config.yaml
num_hidden_layers: 8
hidden_size: 192
n_experts: 24
experts_per_token: 3
d_expert: 128
d_shared_expert: 0
hidden_act: "squared_relu"
moe_layers: [0, 1, 2, 3, 4, 5, 6, 7]
router_score: "softmax"
normalize_top_k: true
routed_scale: 1.73
balance_loss: 0.0112
balance_bias: false
init_std_router: 0.0332
lr_router: 0.000835
vocab_size: 3926
norm: "rmsnorm"
norm_eps: 1e-05
tie_word_embeddings: false
optimizer: "soap_variant"
learning_rate: 0.0071
beta1: 0.95
beta2: 0.95
max_grad_norm: 2.0
batch_tokens: [65536, 131072, 262144]
max_seq_len: 512
train_tokens: 514100000
max_steps: 4086
dataset: "wikipedia_en"
Below are experts of layer 4 (counted from 0) of a mixture-of-experts language model. Rows are named up (a neuron's input weights, with its number), down (a neuron's output weights, with its number) and show model dimensions 0-191. Each number is 128 + 32 x the weight over its row's rms, rounded and kept within 0 to 255. Numbers have three digits each.
Before each expert's rows: "gets" lists some tokens that make up at least twice as much of what it gets as of all text; "comes before" lists some tokens at least twice as common just after its tokens as in all text. This comes from a sample of Wikipedia text that the model never trained on. Tokens count by the router's weight.

# expert 15
gets: " to", "ing", "s", "ation", "es", "ly"
comes before: ",", ".", " in", " of", " to", " and"
up3:086123128200139138138126110157068116064192122124081164094154174121100150115151117125085080127126143115128104141120121131146130131142112151142128106118136142079175062071105132130095146094062147140192108068126119124089133171111088092176126084100172139128148136096123160109132111076140184148196143129111155128160130127156098185122182110112169166115109087122117183102088123066051188125096137202121143155191113179102120132144105094122136088134127172141122124099139112129135104091096126105112123122115159170194148136125144070158116113146087127127118151120149133188080128000131148127
down3:128137167134155124109129138160121124106133113136092138128104097146124157135147110104132113167091117072093178155124123132127166124109155118099114058255122140128116114134071127142146090051105159118141116151129125089153130133129111129093132134082211135135193127126090108133150106160143086095124129119065142122129150178145151113118127118112187166128074037058129115158140145227130159085137158132103110129090097144167127140107097102174128134140155129126062140126126087135163120112072174096159067221101100108125154072123101127152093167160054124130113134124121083108043109093125144139

# expert 20
gets: " in", " of", "ed", " for", " on", " as"
comes before: " the", " to", " a", " by", " in", " his"
up14:117140131132136178104133095151119114163133123171119102122115111148145143120045154093119125087136155058128121118113074147117134117090091073097095099111123077156115156124145119139180119176167206131154169143089171127097122158158109073114074078106062155126126131164153110048107167096126149069127128145113083100134118094128132132078148148140142152066153153137135109053163131174158151149218129121109139144116169128037106130156134171142156188224114209117104145177068107121128125110183146135152152120137088144138162122152166123081132145157113111131149123154150098134070114138087178111
down14:151157113144143162126192175099145127132079155117122131146165113137115121152181120145111045120138125136129076128137127157129127123138104122031198128128155132102093156130129195090128114096130128166098094193131032151127184043139087171131127185122139145149136122130110127167076137147141136139103132152119114098120150118158118104085122131119119125131134172121147139133120124082139140090141163121077175128138099119156117101116090113151139140062158086138117114047117119178124027134176079092135091137178130194116068126131110220132071174070125137125078118150127157129114182175137171123

# expert 17
gets: "0", "1", "2", "3", "5", "4"
comes before: "0", " |", "9", ".", "8", "–"
up23:123122134127122203095137107127112066134137127149141131150109210145107126135163113044142204115097144116124206138163136143131088128123094121097164123146149115113058119099103122053105130133175067099122144134135115090106135128101121178145072141155188118183159136104123177120142172122128105137192113121218125165127127167133069141152199149132117111168157200088140078103187072080124139139084079174134144130124125128086102124117150129151121123163128144130127040120124128095070125147149122135119127111089094086103129131153175044098169195126151128134107121108112091070133126121133151098
down23:042120121162098147136137136164146152142131079078124145162137136116106083107151138092193064166097126138152130152198096184133151124121119085108164095121126150126101141131109139123149102100113087132115105137128166081157144113107119084141141116086157128146119114164156146116133097143054165122173130193153224161132134156145128128125102073150118143110186188130089127150200092128078114128115167098074106114136120146106216133124107123162123146200126158095098129131112144139133091176146139164110101134110121042070119138174130120108135155093101245165156158176145115127100058107081126115

# expert 8
gets: "1", "2", "0", "9", "8", "3"
comes before: "0", "9", "8", "5", "7", "6"
up12:121141142125129111115102148159080099055128088128149105119154130064150154163117115124141166117144204148127162132125150116171128144183200076139122140114130130114099137116124137090109190023156081121100111141128129108131093182049115135114147133108143091078168107126114115157070120139114098096101131133147137167129161121125119075125078100068111157121125100148089071101126100157196157137164151166121192134202132102126116159164128154140125126063176122216133148083123124093139106044122143146123129086171163140115134164128143146188132084097162138119071174083131149120144098094157209114
down12:146126144098158149162143118147080110176106088176138193070133017148127096128166070110154111054123043151107100074133206063140134128169125118126148136121112110096140152113122142103125110104123130128122139144095180110073127136105163128100132176058161121075084103045102176150162211129172129119128170124142143090133084155129139138129121112166105157177118111128151088166144119122122114138128112088096124122089130105115139149128145110209076145098149134130123213157132131156105133104127082120097132118175189134141136157133082120105090125148126114103103124137131114176110124124025130176